config.yaml
router_score: "softmax"
normalize_top_k: true
vocab_size: 32000
norm_place: "pre"
tie_embeddings: false
parallel_block: false
init_std_down: 0.0
Below are experts of layer 2 (counted from 0) of a mixture-of-experts language model. Rows are named router (the router's row for the expert), down (a neuron's output weights, with its number) and show model dimensions 448-511. Each number is 128 + 32 x the weight over its row's rms, rounded and kept within 0 to 255.
After each expert's rows: "raises" lists some tokens whose logits its average output raises strongly, later layers aside. This comes from a sample of Wikipedia text that the model never trained on.

# expert 4
router [141 116  93 174 109 172 126 166  98 111 158 132 105 108  66 123 125 192 138  94 106 112 110 137 104 116 136 147 125  77  92  90  92  94  96 118 148 138 133 128 129  57 152 171  94 184 119  53 161 187 193 125  72 110 134 156 179  75 124 112 106 114 119 126]
down0 [109 180 144  89  99 142 174 122 112 136 100 128 122  60 158  99 106 165 121 146  99 123 101 163  95 138 176 154  99 123  88 117  44 134 134 160 155 210 111 113 135 121 168 179 147 143  49 126 127 167 194  73 119  81  94 138 151  62 154 118  94 114 155 159]
down1 [137  74 158 113 142 154 128 132 136 107 102  91 153 147 135 112 141 132 138 147 105 129 130 128 143 143 170 136 156 126  75 160 149 176  58 131 120 161 148 117 162  83 155 176 147 144 123 163 109  93 118 113 161 105 130 125  95 115 159 187 127 139 118 108]
down2 [158 100 140 113 144 107 187 131  59 116  67 123  41  85 164 144 155 151 155 155  97 129  83 168 130  93 163 117  89  46 170  65 145 199  83 140 103 134 126 146 123 139 168 193 151 143 191 149 202 137 148 138 125 173  96 131 122 175 118 166 103 120 167 169]
down3 [123 117 126 146 156 169 193 113 102 109  49 154 100 158  76 111 114 151 147 139 210 231 134 120 112 121 119 119 142 162 128 100 171  94 149 106 124 173  41 120 148 122 126 160 144 180  91 160  62 117 109 100  90 201 123 128 141 157 163  98 110 190 136 125]
down4 [125  66 186 120 127 161  26 162 158 128 140 173 137 142 155 112 154 169  91 209 133 137 107 130 174 153 128 175 136 146  83 114 105 105 114 156 139 129 147 183 131 107 141 120 191 140 123 182 151 138 111 106 106 134 145 121 109 173 156  56 113 110 152 120]
down5 [129  82 156 153 121 138 124  97 111 150 118  93 139  61 139 100 137 149 125 197 158  69 104  99 135  65 169 160 122 126  89  76 104 131 145 110 109 125 156 184 124 118 131 171 102  90 106  63 167 119 158  81 117 155 160 109 144 105 144 152  88  95 130 162]
down6 [106  86  85 119 156 141  75 125 132 140  91  88 190 105 124 135  95 155 151 132 112  84 200 146 143 181 111 167 125 114 133 154 112 154 112 160 105 157 126  82 120 112 160  89 168 114 103 145 142  72 117  83 117  85 169  89 155 154  79 147 145  67 145 171]
down7 [110 163 165 168  88 134 135 136 155 202 131 137 147 164 154 172 129 112 146 141 126 150 133  53 162 167 124 174 115 118  92 106  90 124 195 143  87 174 156 166 103 100 130 102 107 116  63 120 109 136 172 141 107 195  89  85  81 145  82 144  68 103 125 149]
down8 [109 176  70 177 117  87 131 167 133 164 156 132 114 126 136 114 126 204 121 163 129 159 124 137 135  75 185 203 158 109 170  70 135 139 123 206 192 106 138 159 109 101 169 164 147 174 113 135 111  94 122  66  81 155 189 156 176  97 145 143  81 120 153 157]
raises: "eh", "ius", "ese", "tion", "ites", "ted"

# expert 16
router [135 147  84 133 131 164 133 177 144  88 149  81 141 134  69 142 145 122 107 154 117 109 130 123 121 133 131 146  78  78 119  99  95  89  74 118 134 155 133 147 131  99 170 131 111 182  77  92 120 138 163 132 106 138 128 144 114  87  97 143 132 153 133 138]
down0 [109  99 124  89  67 139  75 132 144 103 146 111 149 163 142 176 117 134 127 133 127 195 143 198 177 161 142 101 184  65 132 110  63 136 132 132 121 113 108 174  22 163 128  85 117 121 145 131 118 166 147 136 113 110 104  99 146 103 112 143 120 146 158 124]
down1 [156 166 137  87 136 168 101 119 151 126  92 102  97 171 153 107 181 163 139 130 121 145  66 108 117  91 182 112 156 175  88 154 176 113 130 117 115 138 129 112  80 169 166  76 135 126 125 161 183 121 151 120 154  84 187 122 127 113 139 124  83  56 121 111]
down2 [174 135  75 158 111 113  93 158 121  99 129 141 142 127 186 186 131 119 110 142 152  72 163 142 151 115 147 148 127 132 137 127 127 172 108 136 126 119 148 153 133 155 138  60  97 122 115  95 162  50 130 140 168  80 169 118  56 152 127 158 203 122  89 152]
down3 [132 100 166 146 135  71 147  62 164  90 145  83  73 115 158 136 116 109  85 145 136 137 124 137 158 194 146 136 152 111 200 160 142 144 156 155 153 119 105  98 173 102 139 138 176 151  87 119 131 158 107 104 114 128 125 110 141 123  70 105 151 130 143 138]
down4 [140 159 152  62 148 138 132 153  98 141 173 170 112 157 138  74 110  75  75 130 148 137 169 130 109 114 144  73 147 177 187 109 129 110 164 115 144  90 153 138 141  81 123  79 116 104 143 129 170 125 192 119 117 141 109 102 184  95 130  83 155 135 157 190]
down5 [122  84 159 111 168 157 107 105 157 133 114 185 101 134 100 175 120 122 110 102 100  95 134 153  99 121 135 114 121 157 117 104 171  95  77 105 167 146 120 129 169 140 157 129  95 194  90 103  99 102  77  90 168 124  98 106 195 115 130 160  95 109 126 139]
down6 [134 116 129 124 129  93 137 118 134 175 126 120 144 134  96  94  92 157  98 128 144 111 123 198 179 173 133 197 149 128  88 124 192 147 156 129 166 134 159  91 111 179 134 115 103 112 107 196 144 188 143 123 139 194 116 148 130 176  99 119 169  69 149 109]
down7 [156  95  46 177 135 172 156 167 132 148 132 112 168 156 135 119 136  75 139 203 110 105 101 125 104 176 133 139 134  73 105 116 146  83 106 171 125 128  96 139 129 152 147  63 151 117 102 150 112 108 125 145 137 127 130 141  88 197 141 154 119 113 119 129]
down8 [117 165 177 166 118 100  75 112 100 147 156 130  83  85 180  58 127 150 121 142 195 107  81  70 130 139 152 127  98  92  94 162  83 154 122 172 170 127 163 103 181 135 175 180  98  92 138 117  77 141 120 150 153 127  31 140 142 147 147 151  96 126 135 199]
raises: "ned", " care", "face", "poel", "my"

# expert 14
router [113 151 120 107 142 134 149 170 110  90 156 118  90 148  85 125 172 180 111 137  99 106 161 157 117 152 106 182 128  55  99  56  90  71  78 115 148 181 130 152 103  79 107 118 110 161 111 101 164 181 165 133  82 128 130 114 129  90  99  85 126 127 136 161]
down0 [144 105 117  18  84 137 101  89 212 123 171 175  84  67 112 190 140 175 119 118  45 180 120 156 164  92 127 161 149 128  89 121 178 139 104 108 113 126 143 165 120 127 123 128 145 156 163  79 122 122 155 190 104  94 115 134 146  85 102 167 132 120 133 134]
down1 [107 176 141 107 179 108  70 122 130 170 136 140  79 102 182 110  81 165 133  97 153 144  65 140 179 157 152 154 150 196 123 148 142 179 101 138 139 158 178 113 131 115 153 111 127  91 105  85 110 174 125  94  63 114  91 145 172  76 122 163 128 192 131 153]
down2 [105 154  86 145 165 137 107 127 178 177 147 122 159 201 104 117 120 122 131  72 123 101  83 124 137  62  93 105 104 139  86 186 213 153  84 174 146 171  89 105 124  68  95  96 152 160 109 116 100 156 115 131  94  91 137  95  91 115 130 152 117 148  88 105]
down3 [142 146 134  85  85 103 115 163 167 181  97 147 146 129  84 141 125 157 187  96 107 199 112  92 182 192 145 167 153 129 142 171 163 110 169 122  98 147 112 145 143  87  96 190 132 191 143 112 129  81 139 100 131 136 142 140  99 139 111 120 150 129 159  76]
down4 [119 114 104 161 158 148 108  81 137 169  65 143 152 120 227 124 189  86  95 106 112  65 141 128  77 138 175 106 136 133 174 156  83 119  95 102 162 109 151 106 153 117 185  76 105 107 167 134 109 163  70 148 158 170 106 127 131 137 108 136  66 131  60 129]
down5 [ 94  92  87 160  78 178 100 156 167 114 164 155 130 102 114  82 133 102 122 169 104 109 131 149 134 155 134 127 143 141  91  38 122  84 134 105  71 135 148  77 157 173  62 109 140  97  62 152 141 129 135  98 139 154 134 123 182 106  92  98  86  48 100  83]
down6 [160 108 175 124 135 137  96 143 113 117  93 173  21 169 132  56  84  85 176 112 145 153 136  98 122 150  84 127 146 102  92 128 111 102 174 129  96 133  75 120 132 161 104 102 132  96  89  87 141 135 178  93 138 121  95  90 132 128 123  99 156 162 122  88]
down7 [150 130  84 154 141 139  98  76  88  84 138 143 145 171 117 126 143 166 106 156 210 151  98 119 101  21  88 157 119 126 187  78  66 134  82 136 126  89 157 126 141 110  97 131 118 172 160 171 169  64 114 155 167  72 104 107 133 109 113 141  81 116 111 139]
down8 [108 129 119 136 165 105 110 143 172 140 168  47 220 100 131 140 150 171 139 158 115 130 126 157 148  82 108  93 128 132 179 150 163 121  51 118  92 138 194 143 107 102 147 128  85  92 148 168 165  51 142 157 147  76 134 174 119 110 117 117 155  80 133 165]
raises: ")\"", " him", "):"

# expert 15
router [140 165  97  69  74 139 153 134 121 108 156 149  76  86 107 123  78 161 110  92  76  89  86 154  70 101  69 128 159  84  88 116  77  81 202  93 105 143 126 106 182 153  90 161 153 137 119  85  98 121 130 151  70 110 133 134 125 102 144 161 179 122 155 115]
down0 [107 119 110 149 183 121 131 140  86 116 124 121  94 122 130 130 112  99 110 163  74 134  93  75 123 122 146 118 143 138  65 155 138  81  80 126 168 111 166 170 125 188 120 145 113 148 196 163  96 142 159 125 169  79 113 178 105 186 111 178 136 136  54 144]
down1 [132 149 142  70 158 163  90 101 157 146 159 118  99  90  94  99  97 117  66 104 104 157 123  70 117  67 112 111 185 113  62 123 125 128 163 139  62 148 146 137 103 129 200 151 144 157 114 111 109 172 124 142  79 130 108 152  78  94 221 155 186 120 141 102]
down2 [115 112 222 117 141 148 142 103 185 132  89 169  75 139 112 112 118 120 146  97 126 122 113 119 156 177  96 149 133 110 126  86  48 151 117 126 137 111  82 108 135 159  93  86  52 180 110 109 172 120 143  97 164  97 109 155 185  94 130  67  69 146 133 168]
down3 [114 129  94  96  95 134 156 134  96 108 165 151  66  74 121  94  80 212 130 104  84 103  95 138  79  92  79 117 180  80  60 116 112 102 174  92  81 129 134 112 163 152  75 132 153 116 148  91 116 164 137 163  96 125 110  95 119 154 159 135 161 143 184  96]
down4 [112 128 121 144 110 126 131  90  67 123 174 122  75  56 152 100  83 164 119 135 107 115  78  79  99 115 109 120 109 109  80  89  95 140 170 115  72 133 118  93 129 121 109 188  98 118 118 107 151 158 133 155  71  89 139  68 168  59 154 166 122 137 152 132]
down5 [128 100 117 147  84  87 157 141 164 102 130 102 106 104 118 102 125 103 132 141  59  71 146 209 187 146  67 134 127 123 194 146 169 152 213 101 127  81 188  99 165 180 101 165  96  71 123 123 148 117 141 149 123 138  91 209 142 115 125 126 191 128  84 100]
down6 [ 88 157 139 104  74 128 103  98 116 106  98  99 155 135  99 121 115  88  95 107  82 143 103 153 160 112 185  80 152 113 142 127 142 146 152 155 137 135 177 117  83 164 168 128 106 126 164  68 154 132 185 192 115 121 160 127 103 129 155 109 116 142 149 119]
down7 [175 165 188 152 119 134 128 145 163 136  71 127 143 123 203 164 127 108 126 118  77 127 118 161 198 110 116 146 209 129 149 141 185 171 127 175 171  90 155 135 132 174 152  69 150 117 143 112  99 152 107 174 134 156 129 159 110 145  96 152 156  81  69 150]
down8 [181 147 156 189 169 119 132  85 130 148 140 143 128 132 132  95 142  78  72  67 123 124 118 145  84 165 128 102  99 111 159  98 146  98 189 100 124  66 142 117 175 121 160 143  48 113 118 163  95 116 167 120  70  76 149 144  80  70 146 160 171 116  95 136]
raises: "–8", "–9", "–10", "0,000", "–12", "–15"

# expert 9
router [125 190 132 137 157 144  75  67  83 118 148 171 169 134 118 142 109 173 132 152  74 149  99 109 118 125  92 107 128 147 130 147 154 105  64 125 134  88 141 143 156  64 104 134 149 230  89 116  88 143 118 183 101 158 128 163 167 101 189  82 114 100 129 123]
down0 [132  92 154 131 132 134 127 137 155 117  93 108 114 109 150 113 181  82 163 170 150 118 150  99 185 166 127 152  87  75 143  90  83 186 169 163 101 163 161  83 139 173 188 158 114 109 176 177 108 151 139 124  86 132 141 128 100 154  80  90  80 119 117 149]
down1 [139 120 148 159 151 124 142 138  81  90 105 113 145  97  47 143  61 108 133  42  92 121 151 176 115 123 120 125 144 167 112 158 151  85 151 144 139  72 110  93 111 123  84 181 116 123 158  82 119 117  67  89 114  71 127 133  99 110 159  97 130  97 179 107]
down2 [147 161 131 197 141 113 170  98 101 117 196 125 146 117 111 128 126 173 107 169  95 145 160 129 112 113 127 137 162 139 124  91 155 134 128 139 128 126 139 101 166  77  88 146 133 140  98 120  67 146 138 149  84 139  82 116 194  68 150 118 133 134 141  95]
down3 [ 99  94  80 111 142 140  58 186 141 104  94 120  97 136  16 150  85 213 135 124 125 149 109 168  80  76 111  83 138 178  94  97 157  96 122 105 136 151 135 153 131 124  49  81 168 158 118 134 157 135 131 132 201 136 104  97 122 179 145 186 169 144 137 119]
down4 [120 109 118  90 122 100 116 117 139 165 101 193 165 183  66 123 100 135 142 115 126 151 175 107 194 113 148 110 107 109 139 136 148 136 127 142 125  97 135 120 136 133  98 113 178 146 155 153 127 108 113  92 205 110 108 222 110 134 144 108  95 170 168 128]
down5 [157  80  95 134 152 108 170 126 140 126  89 132 137 162 155 133 162  80 132 168 151 124 145 110 131  94 105 115 128 193 122 116 145 140 132 135 118 129 170 106 113 107 154 179  77 131 125 126 172 110 151  61 198 113 117 128 169 128 130 128 123 165 145 134]
down6 [160 121 116  99 105 152 138 201  98  86 122 139 158 161 143 128  96  55  81 137 114 126 112 119 148  93 172 122 150 133  53 155 112 125 143  97 117 178  62 104 143 117 146 151 117 120  76 158  71 122 139 100 107 127 169 158 116 137 144 150 184 129 109 108]
down7 [107 111 146  77 165 122 110  72 123 132 132 122  86 154  80 110 121 120 133  96  74  76 105 116 107  98 155  58 173 164 127 135  90  67 114 127  93 168 160 131 110 158 121 123 142 127 138 167 124  32 132 140 203 173 151 119 149 128 138 120 137 137 133 111]
down8 [106 132 122 129 160  97  93 140 138 150 142 156 137 179  98  85 124 146 131 138  92 133 145  74 151 113 113  65 110 169 117 151 119 105 131 173 113 117 149 113 150 111 116 109 140 209  81 193 100  96 105 143 204 167 105 206 128 139 151  70 116 184 144 125]
raises: "MP", "IS", "IA", "DS", "MS", "K"